{"n_layer": 9, "d_model": 256, "n_experts": 40, "experts_per_token": 8, "d_expert": 96, "d_shared_expert": 0, "activation": "reglu", "moe_layers": [0, 1, 2, 3, 4, 5, 6, 7, 8], "router_score": "softmax", "normalize_top_k": true, "routed_scale": 2.5, "balance_loss": 0.0192, "balance_bias": false, "n_groups": 4, "groups_per_token": 3, "init_std_router": 0.0283, "lr_router": 0.00102, "vocab_size": 22992, "norm": "rmsnorm", "norm_eps": 1e-06, "tie_embeddings": true, "optimizer": "soap_variant", "lr": 0.00412, "beta1": 0.95, "beta2": 0.95, "batch_tokens": [32768, 65536, 98304], "seq_len": 512, "train_tokens": 470700000, "steps": 7801, "dataset": "wikipedia_en"}
Below are experts of layer 6 (counted from 0) of a mixture-of-experts language model. Rows are named router (the router's row for the expert), gate (a neuron's input weights, with its number), up (a neuron's input weights, with its number) and show model dimensions 0-255. Each number is 128 + 24 x the weight over its row's rms, rounded and kept within 0 to 255. Numbers have three digits each.
After each expert's rows: "gets" lists some tokens that make up at least twice as much of what it gets as of all text. This comes from a sample of Wikipedia text that the model never trained on. Tokens count by the router's weight.

# expert 3
router:094117126170137090130141129132139144132094125166082170163097158167154124098147174160161076133094112104070138129125121079143144130107138082133152152118121126123092138123125127141081158115150122140126086143137103106080093114136106128164143130115110085174113134113124143114120139097105125112175162153096094102128147145093126095116105179109133156147126098105096130105121135123162160126170131112143108152149168159150159149116151105123126152131105117075165101116126162131154140068144138124168146131107111145129146124119153136082107082146136167144087125112173128118165151177144112166122120155143141157103093113104102138108145082151121103112152138150091175152125126145128118153135167151145118135137143134151151133119130160134149116127126160130147113112129135140109116113101137
gate1:109154098128142133132168149126132127100145102146189146123154146130104073154137153122130090146116124155147164137101130169145090143101122097129135126070151108129167105110150101153117151109175208160098101143153160111135149098111139142100176125088107138147148130099128136093129095126126115132160114128114164114135110136137147124098102159147113133161129121096083094110087129118146144118110126130069104116156152141141140129122140151163083101143099110125142069119116141137116117128147122141146082146114144150147111128168177108110103095109153115084128114137159098117099141124130173123137119153155130165145094097114133151128132169174122144107128135171139175161166150139138124130119123131136132098120125105110176104126096157115115092182109115115155093141139135143168142126139134
up1:117129108130126122102170135170142142173154159116118130102074113110143129112132109158141105101124096132112131144125139178153125122078090127113097156121103110103162132132159112150114126151122160163145104136138075149112136171137175144123134154145112121125134159107151099123143116119133116089175147124160162128100101126135087111137151136154108073168093135151127114102137139145144127130102110155115094153163138156063123144127165150110112126136122092151139107099152138112106112120132123151097141116154091145136149125122145086126163154144170113120111160152118166138084153125168137108119130154060146133140131146108149169116160119108135105134150142127127161078112073075133092118120137149115104129125131159156149117138161139140135137178096067132136103090162106085099142130111139
gets: " ", "|", " |", ":", " (", "1"

# expert 20
router:100119137122142110093100097164144089127112110165120109161158143169116103124126133138145139140145129108129148137138110139166118169144149106069094141125107163083107103137092100149110146144161149152093140157124139138129151159130100075105098142106124158133119101133090118093149144121107116058122171119177147151131156133156141108119113129113146126120124115127108116172122085156116095104114138120137127069148114121123147119151089118145175136147148160168116132116110129133100083129154112114113151170108163109140135092133158093124141100108125111094117112104115114146133152072151135110144140138143095144128126102108103134091163171131124164108113156132130121121136137154132170076117129139181131172141150176089071134116148166091104131102153129113115151122101097091159133123141115
gate0:137086141157096113116132129177095132140083122101111171163140130137133076140116121115126160136128108150159119148156111136129151154140160158116102143160124124143138151153080149122145149156112133149128089093123165163127172119186136131120112172082125148163171115119120141120156145138097117101162162113147159137134134165124126104110182138120146146101116143139127128122117128116120101138079167124148173093179174108161161125127127079135154143112103120125140128146123104127137117150135137089144156118176156206128146109111158118128133157117125142149100157103092161138122104090122157114112118137150099143168121157149126115154109151190107152142164125155112179143153079127102127129172126080107145155138130143123090126130142115109121149129096120108129147116100127093137115103147124
up0:171116142127154143151093101178149133099116160141125130131131128151124095095124142158097121103080131127131142106100120146098191101147151134130141082103110149140111144152090123150127134140113149137165123107135154163097083166155114137138138115166148112167144104153122118144074123136110125142100146119070141116130142087097164101130158162150153089078146136117119173116164114154138151137119137080101162138112085111120118135119114159090153160096096136078147147114159146182117132134140150157117168083104144099136139117098157144106102145099174118115186139103159085145104131119154117151092132098138101114117154142127135148122126142126103110119103111112155118129106119119134116190138104132107155130133109127114122137103120154106155125156106125103121083103114086175156124132128130
gets: "2", "3", "5", "6", " B", "4"

# expert 4
router:103128126182133111119148144108135094110143121158152105134107124115117137132140103134128132136162095154110120128134185157088171113126139145112120079161099154132110097153132144159132105114154127087128173180106113143101119115098102159148067085138114139102121151140147106089165068131153128152146102108121139126101094164146176130159118093117135166125109149151166112125155139138179113102138068153117160087180140145068104124085153091146120134113103140157188103109141146107123142134164105168126112104169166149112166144138154147130168112138121134097113115100131116129156148123122132158105156109118123095115123107105098123153106125119121157162142103141111129171119163132130164109134113145116161147104120099150122121117132138137082127137147155106111136148134107149147136118148103
gate0:125137143125098091127127166125093071153126153111072130148088130086119119122138159133073094158148149133147103171105159099143164115133109149121152121136123100108112143152105147153130139154106161124100145159098110156125098135128071120147088123146167141071127135109107141124086105152159122154100164108159093098106102097164144127091121132093139133108122181136142110128167158165114078109171106108095109102136128103133099163116107128134071088146133111119129100175140125118160159138142131156126093100135153105130140122140090151107173116144121119115142106148154123111095144127113124122135124147151147142159127141130128113146154134142114134134132167101116145105110146121171106120115110148160120155153134120118109111133112090185127140124139107162132114156171066145103081125113104
up0:129155156121161095139121171127115089136139049110120131112131153092099156056101167128140173145106125147116111134137147163164125164110129105124174126111113158125144155126165094137126125086075111161170093126145139108126121126085144168113202117141122127146127174113076112083098114181129157127103123092126131124111101153186143141151122101136124128125101148118126133140127155124125138114166124124083134098134147140114143123081085135152150125153138122120136068137122105122133123140164140135156134142162105102110146120101134159155160139129152115122128151140155168089105125094150149134134109127105169159104100138123114118132125110148092145145099150091123151147125121134140152138123138121174142134133161087120082149149163100128162138117128129143152131096096092145113147150132120
gets: ",", " and", " was", " is", " to", ")"

# expert 24
router:083151118157116151077123143152094108111147126123148129095135102139133132160134091133119115114152113093119140148163109086120105168155144146059119114102130158122175142133139144086111163148130123129115098137097132132136172143117129154145179115103134115161145056125141097146140109122107110170138144108149105110097133118140115128129137116107116165145150088164096160125108168158134135176153081133121167099109112060106107106144114123116153139118147106102141118130118126154161172105137103145115156165087143111146101080137151115125132124123141117130152095141148127142153101103126135136100098121123131200146108127145110138111151099133119085140159129142113095160092110151154124155068086157120144140091147123135104136124107123072110144118100128163133136152101138122161113125096108
gate0:133152141119158113137130111097120113097114141161136194133126158154136105207131132117111135168112094108128114151111128086145130150160159129100080136109150098149122149142127092122178154086105095148113080167125128176126117152138114154093113122117107155187169110139110153167105139182123125139118131132096114093135140098130158108115141136134102111140158104136157112134127112116113104143101108138117119129135165117098130078105138117157134112144105180102111125111106160124157097080173091149160133147155127077106100125135135115130124087122092115079132086115168157147141098163111148112137122098113091128125108146111139114112118180106108154104140151136128091151143164129159160124094097094125143139093143134134137131123105130100096136112114155144112115138126097097099117109161127
up0:150162135104135178112148121156148148084090133173147113173109130130107121116130154113118136126122156122121154088145136111132088186155130119132125173102125163148165145117100133098138091086119121121127122128133100124123156189171123098111109121118177145161135148143118130133109136144122094138146150161127143084100100151157151090119155144082117136124159125118131150155121161111166129142092130113121091172102122114146126113099122107152139119132119115067126127098146166141146128176108110165136139141115098099133080172152137170110131125131124123126140132074136136089125134144133120126164146074126118087126065156073135134109090124135116118134115105098130141099144157113211125154155127148112135133128112089100117130113109141126150111140107179154125123149116138133078139134103108
gets: "0", "5", "2", "4", "6", "3"

# expert 28
router:170106090123124106078130125157127168141099122142121175091053114158108122101088086112150158121103128136136119198159114123088122162127133100135094163137099171105117114102134112105109152121167123168128137121115153170125153117161119146111107143131114164150125081079144131151156158129109128119161090131158154099144156134116113124171130154105132119114092128129120131142122090130141116124134158099113091111132168133125135139096117146128129148106148168138149110128087151150147146111105112128177129120093175129138088125104120170114149115104149125146129160118176136126090152158183082109122141169125166097151128110166111131091131116141114096132106165122134120128135100137105140143111160132075126119102118143131117102169101138135123160152114125134138092149117166094130133117100092
gate0:139141136122125085125160147133139150104152127137135146100136113153130151126101134086115113150154103113089132126143138139087175167128155106152147151183158106131135150084118153140124108131131129135129144115117119100136128183150113145111096114089140154123141138127138111168102100099150155087133092133162112115104172068135123169096151131139138113205175079141113103154120115109090136125152123148117092167117155156137148093144157157107132135098146128158113115136102112126129088156139135162161109119112130104134151158149049130096122152142118143080129096139141118111117138112132145132162128156163098123095086117144127147114168106125112105120178122112092114115117134160108128176112115110139146099123122151122138127123146137101064160158137131082135126156159134099137117168092101
up0:135083108158115159140118118122104140099129170165122069098109089064159139079133131096081121095142157116105158165139135145114121123136143083148167157133092124112150172122136109102123132142121143134100118116164136160103132118153112102112133082146135101166102144149114138097119108089160141111154143115107149145135121113108155128138114133172149109152108133140158158092148116045128127133114132138163153125161137130141148149143124135125161141186165115111155126173080131156130111135112106123136105113116116114103125149167135134146138175157112149114127104061142130133117101140173106112155141138178149126150142107156080151120144122135123139172135143113170135107136131153158121159111146155151114113147139122143158119104110110114182135140154130097125135111124158153148088159094154
gets: "-", "1", "–", "2", "0", "\n"

# expert 33
router:150160111090116098137112108071127139160122111139122094133087133108142147092141117157114131174152140140139103122101109140106150113086130125151151133112116122092145108148107128128136131081099158090134135087156140157143110127136118128107140118159124131122130134154134126089103115136135087098112129157144138143116171116120101119196143112186132088115124177139091103107111161106102139069135144158084109164122103101127121154128155146108124140141093146092132147094122164170171104158105122141164119145157090132104148100106095121144099143124138112138129144152105106142124162112118119109206086129141141130145120126122152148141103085090152155156131116127123144082103100111129158111173150062106159151162126128171133161164147120142141137130149115152141133150164139165129116138152123
gate0:127142117111113128163109135121104167170160117199103145108117176121103179100166144105161103167112103142124121136108147114109098139154096120151126145162142140150101148169135154169151124089113109124130107144181142124113103074123088146142132111127123123159151120126121138114137135102119113147112139140141170156118149137132113119141135093140155150148105148061124092153091165112083116100166115156099135114172154129174128143126106133172134117105147104156117106127134116132137098150132122154172133143146122094141130105099102108074115141105146084123141104146141143146142172116149152146125125157157099135137119124110133110142126087114157159158127135136096152122143137168104084120177150148186173115167132126122163153113146155114137115145137185130112128162165126156112117124128163
up0:114132125160068173130124115145156168140106134122110151127162155136179150115137150128126105164115134174099184141134193074119127091105194120137116132133123160107121131116104129134133123130172106089121163147127081167127114149143135144080126104148082097104108160152112165122155099113131150125114128172139142156080112088102131118156120132134145115145130104155078133134120136121099140095135108118135161114115126145151103112130107081174135168115129121125143125142161070105131120126151136134174115127137113090109120103108173126122112126151171145149160138111172139134142156160132123118133123128158116124125135137099145120177100111148138161103104148126090096130135118124133132187149138151160084131126125125125112127089130129101109154072098129134106142159152165115097122127172136
gets: " the", " of", " a", " The", " in", "'s"

# expert 35
router:111124150105126115162046151125126129099115124101102152173090141138094137114130079098143168147137148106152122128111101110097146104157159146077101122155148117166128100131127145135110159131161150111136138089150113103118120145129107088092148138132133138108130191131133117133153130135076147158137169135112100160142153098112100128126108150152121144100092138135154129118107181107126118129112122150131155104109102105143086096123149106125107135114129125106139125063128126114129122146106107143140082088111106147101162137112135075121154118133140100160159090085149135169117122090101094112169137113131118133086078091111171134177140144154171138124204122128124158107138104132099128163120139120138118100161115141114160115161125079130124127105159125154144131161128121131110132124137119
gate0:155149141134170140147138113152165112148128096103147141142099127166178119096122069168096152118097140133152124132133156089108116139153130134125147142112127086118140148142150118138134088140157153138137165099116132095126120142139107159141133138162194129170115127109140124109154115187128088089124162133138142158130123154075102130182124155107118127132114137150090124084139140115120124128153134138176112117149109122109106097122137126134146166092139150138106123145091162121123119120082174122158127079148097105118153094115082137130102126171114112141133118082089116111085168112108103110134143149157088083099115097160149144141116147144146113100154102124109126131160128179128105166139133101123114156127127118166140123126136132150169101129145101111083113113172094137148096086153100
up0:101156124155126129138145162149106095105121120120082129115080138116173121158126198132170108156116097126074148111087131120080110088155113114074093146142104126138148122090157137124110109125114100209152122084128149132153107135138125109173138179124147128164093151134163091124109131128137147114128121147132142134144103140171154129144132180149175106159120109160136169157151154142100118141138125163101145107092145139169119101106147131116134142138150119162098162130144129107110106096168104144144094160131134086130111110142156137134139157102127146108137110129132132166121139102128094125149101136166121123129135092115098150118127118111141107100100120148167108128124095091130133124120146170098119119145088130109134088136111156105110099089118120105149096108074122168142141167133130
gets: " |", " of", " in", " the", " at", " from"

# expert 27
router:131127100136174097149126148130141115130154134105140165128087118125091134117109166111157101116101149151132098127119145106168162120136123127097095133137118111086097101075129186115084095114148120175130087114103167165140145132120151138125157118138136106113142077087138167140118080122132137172113182158100112109160126145182156147118126140127118122123082121131114150152126091141101144121105135096106152080159136092111076138137125145156135133168111170115120116135132119142123113149126130087199150126153120142128116153122117152109107112135131136149091124138112132108107111129138107120113130159125100127158136123099140114095112150153114142109179142086133226108156151154141146103109108166169106153114139125144163155102127118110139145103107097091144102146124138130133109105143143
gate1:139120117089149116141164162119097161087119121168135109157165082138125125121155167151119137156142160133090127109198114121182128157112123146107164163135117117103082110136146108156108125128134131148126183104129083109121137135137124124083125135135150072134145115116152119151075094124158190143096130147142126174109111135142125158112126118086186128094129139151172124107122116096149130129124119171125102118158185136121142123108138127111108138171112128148119151111101188089134124132149136103141119131175130146138159122103110128158162125145116115093107119109144120150118159097146189140179153116107135098123135158132087135110087094124096134113099130125119154118152115121127148136108119124100130117115144086117114133133083150126121106134143118138143104143151145187104078109155139
up1:141121139111116131124110091152178146118126166121137165106173131106078133115083169112131134155146165109119066136147153114137114116141143157106082120141117137138112134153095159114136117092139104136160128138140109135135123109127149128170118100120167136143090109116130150119162111096122145122150130130109142155129116125127106131097149150128124192134105117114078136124137113129129127096081100148121129097097062117127159114123113096176101105140139121124113115154153082133128127172156108131105124136156150157136157165093163079189183117139119096093137124116164143087118133142122120118126140096089094099135116134138107138098143150186103134095129127107131137111110151139133112185103120108135138145078120145142146119094122107127134115126147162106104132130140149069199155154156148
gets: " ", "1", "2", "9", "0", "3"

# expert 17
router:105133145157109123124120111156095096144120103136170160128150111088137119109126120130142122128172133168156131098127150117101156141124149183082109120135106135157157151087148114106198098115156110141128128153090103083142112129116133164170081122155116131119111128126101120119149112144139148150095086123143101131079084162115166133091159132132130110074123087139143116097147088126129152146142089124145149156124109139109124112166105129138117102111080114146133123153135171094153144131165138128103133154181175142111114131113137100098092101121106125110087130136102120128133081108148080175111139169131142119116142139138108108146103088154117139133101116140148124144178146079142107156126126118135134157101125121120133143142125097187128090135117145110088094142150073127132152126158156
gate0:153166143161087105093141158155165140158093130133130146141111110136127109113102108142190174127144151123139089132156138115160154138098140177112103090138115129136150132112135107095137150113079120162149179091157154105131164199124159146142111154061094163134148105106139122076100146138153166152135090072137133095090154107144171137156132148137140135105112122124114152145132153162096142108155116125147106156109141145101155092126161158105102121126101086141115128140130115122143124132124161141142115135111138136108130104096165158129127106109112129150095149147128119119149083103132140115110101146148158115119144124125063143133121109129156111140089114137106162128096117136140160139164137128127173144155110167156158123143116091154133127159138098141103095112126124111086140101095148
up0:146185092071142111093110120112122100151116127166125124128163127102130131127039142142117144174121119100105110179108111109107137088122109151162131124115165103120141119108085099132125133138120128089136106157123121137114158130118125080107130122172081150110129154115137129117149162148090118093123098170066110124139125116096096132129146119126143132134118120127111133139128139071131150117101152130159128151159127157147130134148115114149092133109111179139126182158185147130150125140143179123119113170096111110152127131131138085147143104137161175111107127159099113162098128144108153107140109092079108147134111141111126132108121148102111090142140115135082114149157151115147145137121132131133130108146113125135078109158163150101161105129057130148167116113108084152138140128107120
gets: ",", ")", " and", " which", "),", ";"

# expert 31
router:104144090087158104109211150123123113107126121074146145109122129126125149152146163108144150107143132153098113101130105145119095078112155124160102134150147125100130113140141122128105173075111131142142140124104130129127111070126147138092103116132104108159124123158111131109122166118171129129125130181122104105099169104129147105166126153176113097189131138137148156095156117148132138128150143126154154149115157084133164084105095142078154109140103118110140156139079108159154149147112147133140122071123100099124097141143138129152143142117123164143100108133131110148129108118155131130120084121122142168116128110120149140124132084103108090129133123086105111101100153087109114166149103094156099122143110155104092141126086090143157158126107149106133126119139131117099153126065128
gate0:143153127146127118128116138148126070109118121100136099137099146145092139103074111134122151097131146140104164149116150114113156132142157083103158125130158136110114141120096109096118133119119144130154153132159082138101144091102094103128137122068120156141118123138109163081105148093145134136088141158082167154119087136115116122123095104124118115145137100092088151132174134116126136162118176138128090132126083096140107085108120105140135121163107127142145095132114109094118145101072103109128158153114118119169114146150133180124159131146140069172173178086147107093104162100112114113141132110164132106092127090124125149116130151097136146122094121098112137123113098124152138135125110132136154070144157150144145130121143143174135165117146164159156138164111111088112132105133161
up0:123142133072069155119120110107134140133107101122108149132153166168154123141093150103160133123147153146121142144161140123135104142136128178140097130119146142099102141112176122110157147116142096080118159108076124102119147133171141074165125094131147146112109107104117104098141143105110132113184126145139133118175099128125169143166099111093110116167118159115119167141146084130136145143115138157136100133136143141143170161144153103111118121122101136129128152159099168091099150120116160130114086118121166135108133174110107156092128129149110143138103121131156152113160148149121116150142137085105130108147100122099101082110181133082148153143114118105192132160128133149099156121144124131093164133144155118137128140159160106136125113152174098130153109080113143109083116110144171
gets: " a", " the", " an", " of", " with", " his"

# expert 21
router:106128118145137126106077168113118142086108107115144138145152137177141099136160102113167160092113138103145089099122153094137136155115136135070155150179138119124126098135151132136099137139127135123128148143136152162131137161153080069137076151133156153123125155145096161153112136143131159119082096130139140152128105106118142160131107137161126132152073092099090094074153172113148100098100110156130128110106114126121118126121086126116165164159151077099146167184097118135143140104139119139126135181126114122151128117153165141103117102133135162110087106141157121141112129114133116117089137117142117151083153103153113099113114136120146115115130113089159149131146135133100144052142135121113127088158134163100153114107126160121080114140114117123158105117105130089137102122124122
gate0:120106126105088107145084129100138110146136152168107115129137122173113104127078162149145109114131131126092112142114137151146107119146115102081112153100106129128132093099107097142091149150138116100105105141133129138094118072127099118130071156118118075147107114087112158119091110121126130122119137097078142152181101111132126152110072101144130117129073129179130162125090123134119151157156162131158131133132151135142138126087117142127092139081133114108129150138136099086149158086108122190105168158090137122109154157139162154128131107134147134127126140153130134139131096149164111117142109159154154114101092152162154169114150136105170131129133132121147170104161134110144158152130134149157144134098118125078088165146130131080119130143108070169109120141119152136112133100126120
up0:139135127089149156172128171090075086149136149115134094115115073114131084129126118130106156108115111128073143129104123142079097102113109113114130155126097084113118139120142161127123106163114133127122110113113158151087086144150091170153111108115135134123128133107145135141183137107143140133130105130117130144152082161133131133154109185121080157131157141116115141131145121124134123092175090161123111063163132151158103108092147140114161115156136155164126151116173167190104104152113108126125106128123116140146136115092136112133163108161109159123123108121127125112116118131145149103149102155143155141119150129116102116127159178160140114087127113114150113151130169141165139122091132096135082124125117086140155123146116102135140151115171136101177163089146084127095129097139134
gets: "-", ":", " (", "|", " \"", " as"

# expert 9
router:153122137084147124141127106116104170116116127141168158138147107120103130148120145129103138124127132131098140125137124158115142162133143130118122139124137159142141100100161097158088124134171089135143092139115177185132143137112118060109141121135128144067126158152137118139101150104107129133086110175151110092140148092147143121118121116134127154159112147112155118070143153085101112107162100127119140129138138092167140127114130122125096118137136121072146141100142131126138105151128131118168141096106147129082159092149132095108122100108136162105137136139116159089123133074076135181145128101149133152099118078143120129170165145138139119101139076155134130175145146080122143170111137119118131108187112164126148096146138129106111084156179152085127136101120133154130144132139083
gate0:131112125137135108131144181124127176142142132123156153120086083145095139142093136154124181123107171139086111100099137106093142121130093187114119108115129139149131100112138133102120117107119200132157125195118147146094100135115132135134140098155130137107156139148133080138112129116120168129139158148092105090151126093106139125143120099135130143131124142119142150138147102116116171112143148168129145114102100124133141149108132089105102113103099116079108133122127122127169109162135160164130140112122111181108128146131153137108084124091120161128098127141132130113110113130163169167145140132132105137124063122165083123148144122113141138111161104141122136108146118080118090110112121139138146065112092160106168153162126098172104137142101138109119180099123109109139067091116130
up0:092119150096133149124114123166161140124145130149153093148118151170118120129112129121142159133115129124183121147124139101137154163138141155072138106108150100108123152111151132136132124093114106122121072105073142114127124120159148174149120180143148174125132131148163125138138135129162147162093088103098108115166168142125126086128103161163143158122182111099109171148116156156131145135174126125131099179117110189139113107164169121106155078131102154152172093132100111130114124157143176145138113126100123122124126090108108151180134089161109142135137087137114132158126103194178145129161124163143129119126149151141155115156159121104121108152130107080140087131102141137169143116123129139123111138147125103136143154126122138111087134111124160106118097137127154126108135160142134
gets: " the", " of", " in", " to", " as", " by"

# expert 5
router:164154125145133155154138143123145107152174152118086097142099120130118107128142148103182088179112116114116142124125118128147139163082125097095108162105120124150100166131133096127099111114140089130134107127178135153147115118167108099146140129129114108131118102088105127154132087101143087104146105117117125084144112136169152154100160157108130099119136102146120119110135101132091158131151119111118129171144128122165147140142147097136126115144101131116110085099119155141155071069152079082159159158081129125123118103095119114116089088143090141144127103128140112134122117175144097117153156153158121087158112180145130148123146120113105141123117118186112165113126170131166083163126141168135126152112140159149117150153129116161155110086126140142120119104099128099119137115096154
gate1:135126112137190149143135142145150105119133124164120128106172143134134081109127120128114107139110136134119157086147133093130137133127113106128074115088152077091105124182095125119107102134167159158147140099146149124099131118176094156151122178142142156141118164121154166163107162135109174134098113094114128124135118123125159131156127161115158153119138157162155125133098122088083098139097126095112115128166138144149148097147114137124158103088123128112125098112145164108103119118118099146158150110119076109114134142074102132121117133144111125118118128114183084151144156122101129139151160161172073132100126158136144167137163149060151110142144155092122132061111163154136108130083105133141125137114153167154124110138108116126108130167130124111142101118094126127142111132135112
up1:132139202139139131101139123131119115148114122157109146115114136105147116144113102146156144185164138151119119136125130099121159117123130144094121135131114118085097134143174087099156129133146122121116122181098089165155157136104129085191154097107144061082135129130142136130129091069112159111086137101113094160146101141111168148126124131137174132132117103096096099129102123138167127118133131105115142102120153132158125085119082090118139087092162131149174147131126099152099136071144122155129118105155097179123123133121096185135123108108148132100191107115133112113147160146130114146140112110123128133136120144146125097113149047147121137113098116143141104102157131144113111112162132122123107099096159130140148130122104098137100104146146103134131131118141177126110119151129124
gets: " ", "1", "2", "0", "9", "8"

# expert 12
router:116101177151118112183127166132124114136108117128106128143122146123132117110130074111141176099132113124134136117120118085164137103102155080148116146136117125123140108109122126096110183180115114085116130093138099095129083128116116102116153153156120100102145168122110112121092135085101104143121146196129093140140087095136124104133070144119127144108159105087078122062139126079125099092083139157156151168116142172110139143139132090125117149120096126108132147134133119133117137138117092135080117165116156143093135140128145159118148123154135160151139135109156141139120116128096107123115105151129172128074122094133133120139162124142148099125165108149132167162145127116108167159165121132161138124153099129105137127151097120177098092105124147139123125098152124135137180131117099
gate0:132144157158145139127117127162100089102113105127127106136121113124098138126177154157121179149104131181145093135113155108137127068150156128145154124129111135082129122145105125135118152150076190122117133095139126125115124114131158138142132090167162122114128139105120083080118111117093123127147105131132100127143136117124141174120087102162138092084145136137096153123094145107147126145166090172117130155160149170108138132100124148128145098115100133136117114113112109129128116141159121153127159118161172155162123127119160149142098124147115159076135133098103147135110141189089161148168109137134117166092169132117194120149139133132121115114120152089132114171133152098135118170145124154158124168135149123137123113069181103145139152128132131133155175137098143080129119147148119
up0:138128134150128143129150122108120122065124109136132132156130135110110128109144163127127107165102132145114135167145127131126096126120182101136121130124118135115129113117126120115148076134131116156144107130132111116134135126123108144120141129094122124084181143143138120169087100150116079115129144162140095117167139128159091130107102173108134121123125136153173129151166108142150141122097115126158121118138093096143124123114136100107080125137104144092144111169157080124142101125115171135131139159096121116136133110129114173114102146165165092138130097109158149130166148094129079128133107109139154131147128126072173114103119079095165145139078075107127106137060170087132124103148128140137118134120103137077147183151079110158119158131129134174148151171173120115130088078148109
gets: " |", ";", ".", ":", ")", " –"

# expert 0
router:103116126143132106134123173127142077150143130159110116119101103092114138164092135155110111112138112140114122128116142127102135118133141087127113108105113120119139152074167129125134129153129107130107103173091111139081115103132144120109130095130143131150102128123152095095143121142124141143157128103086162112151093160122185105143075112095142079114166134103158168097112122123122134102142131119138120102146123151154115132101100101159119136137123124179111138138190122155096125159148127104132145095118161068158129104138108152099140135147108153097165137150110130122147129169101113112124111093102146112138161209079148143153115109163136136078133125122117111168131141099120115106106122128103129132114138105094116134132175170114112151135151117136131112168140196138065164137101096
gate0:132122131135085122127114182124129108131146131140147140119144143085145101157096119125137122132156146150131176130128121109082132144164139089166178161098153132154163141166122118168146110108147143190113158187115118134110114143123160132109079102117123135074175110090121142077115133108121112151155122127111121137157091127136148115139087135118156123092161137130104158146095138124103114110153129095096139126122147131129142151099132090158142110124112102137099094147178119133131109152128180101144155112121118138090154145107146145161118115148099149117115134114099159102182101172129144144186099117165116113120092153121173151136096115091152125114092125177157144152106120108120110136129072149139092156125138103164133121162119121134130159093121082116138154120112152140158116109129150
up0:153171128103126154082161105124121101136105112124137168149169118092123119125100156107134161156107083165108104105124148088132143121141135120136072131145110149073140149144109123152123191154120161091072105155101173162174117094137106162114110102120123092107140121113141147142136158125118142102128117129142119142144129164062111148106133169119143113111102090134111116149108102095121109128150149071132126108120123119154124095214130144124068113122104093183130113122166104165116146140103112109147138112178142139168126182111118134139116156136123167123159134144110153156132134121161155135140159135121138112104116140123126113144131158104113120098099119163105141151144109107136153137135117125151095120113125113145112109171111141110122175164139124103151131134148118117152160150155138
gets: " (", " \"", ")", "\"", " |\n", " to"

# expert 30
router:179104135156142071130133082097138151094116111119121153128078121096108107161087113110142160148133100100138107142127101126087123134130127153136137115158127127141115092151138121143152141184122123122159122148174141176094143159124068140096131103155096118148104139115163091120187103117112140149181137102153144128170107127107138122173129152074123139109099132119134131158110136139149140120127153115089108115165147154100074121129170139111133125152110121143154107132097180117148115136123128146160135135128110151092171143127143126131143135086138083138155112135135136131135147167132117146139146141122143092092161110153120142136103133104150191072175126162136135101095144128122140128141128130115159121102110147165116127159110057146083098132129154121125115122083099136138134102136130
gate0:118107111158142139134153073135107135102154085102108142118125171116065099153130145126159153172091136092153130205161119136111152107117134148117139108152105141146105152171164160150115122099164108108175083114108160112139122146114097152120118108106139122123167125114181093147132084090132117129112154135118099120126136125120072164127146130108163122102111118150164137165116146152121151138115130112133132132156136140094174157146164119072174117100121112116118080136113161132101116103092174148139112112129155137145115093147154112089109105147131104110103159107111130105130134103128136144135135111160115134130128089143123164179135115173127172143135106100167152157079117089138121148091112132137101158104115101141131133118158118114138107101145148105135121134130166170127116128147134
up0:153150132128124114138147109106097140111148138095138144082114097119151130123101126146129158110121124138089138107144136128140111099112135093110166135128116145168134152091093124130126169088118183163140106140106147112125114137113123118119115116136098120145164130136165116097083141131137165109152114123126129112095105128141086133091101075134144116150138128122137086145084104168171147127141121132152128111071125148104183174091132152145149134119135138134120098086147122149152112131127138143141109090102122153118166146123153156105154134130151109066142125170136169188110096103128119129054103131164141138137139114160126103081164112138172118166150142161115127104152110131153109126135129079160124151069162134148100145132168128130124166150163089108137122139133140115157099167087113
gets: "\n", " |\n", ".\n\n", " and", ".", "-"

# expert 25
router:134121157102127122142162138146151132101129147087146082093076108112104138186084119113117135152128109125165115157151086156129110101146140095096152117104119128129138133142082128145122114132164104139136132132095138059114092106122106090119142124127144146118119138128115093155147148110075142109132113097146122126101185130129131124152183129136121147160103155146193138145112131135104076145072162145118048116126114108139142118169179075146123148136085116165145106107110154134099132131147134155139133157119131136132150106115116089185114142096115113104146161140118145129085139156187103106162148131137148115167157131116115124162129100163159142124150124098163124112116125118131093138124124097108111125128101118142096099130112096130097147119153115133151089129111130135145155142141110
gate0:103142116127104126124138114136120138135077105111092128130136107088140095114098149161149117158098099133128125109150133133125077143130099101104087134164108147145085073113126180126135123152135155127154137155089159115115084124153109171111127155110113103144135153111125134113113143151115147100098130135137107123116107136116136143098158117184167111130125076138121099125134120164133136117114168136120071073084077127098104142121120104140137115149115159144153109148153111099118106099145126124125119128119122121116135124158137108113137129117104156136122145106132138125142116115171122186139123146168174074146146120098104141144141119091167135153111129087155122098098109181162109112141115159153109094174109110147144139159114116098136122155149111148131103057056145131095148132128184
up0:105113074156166069125094110119120075146121095121138122131125125151096126104094099111126130107133139103158126124132106088133135124176120155131156105136070141171134129081160162149108088181114140154140122165152118158121091124086094111114164103093104160105123149110137101129124150126127088122155083157151154134131124108107122137137129105119123176134124132129139116127190130134115115127122104128157125172183140127153124095120181112153169116149114127132109153152148138121115147114136116153142138099125123060113096108145127122101132081159124142132146104131105114110148091118142130120104158090146096144125156117156170132156135132163126133123109088101077133121113110110174158132143124166152138114094146135135137108130121099117093159161107120103091137150139082156103104158113089
gets: " the", " a", " his", " |\n", " first", " in"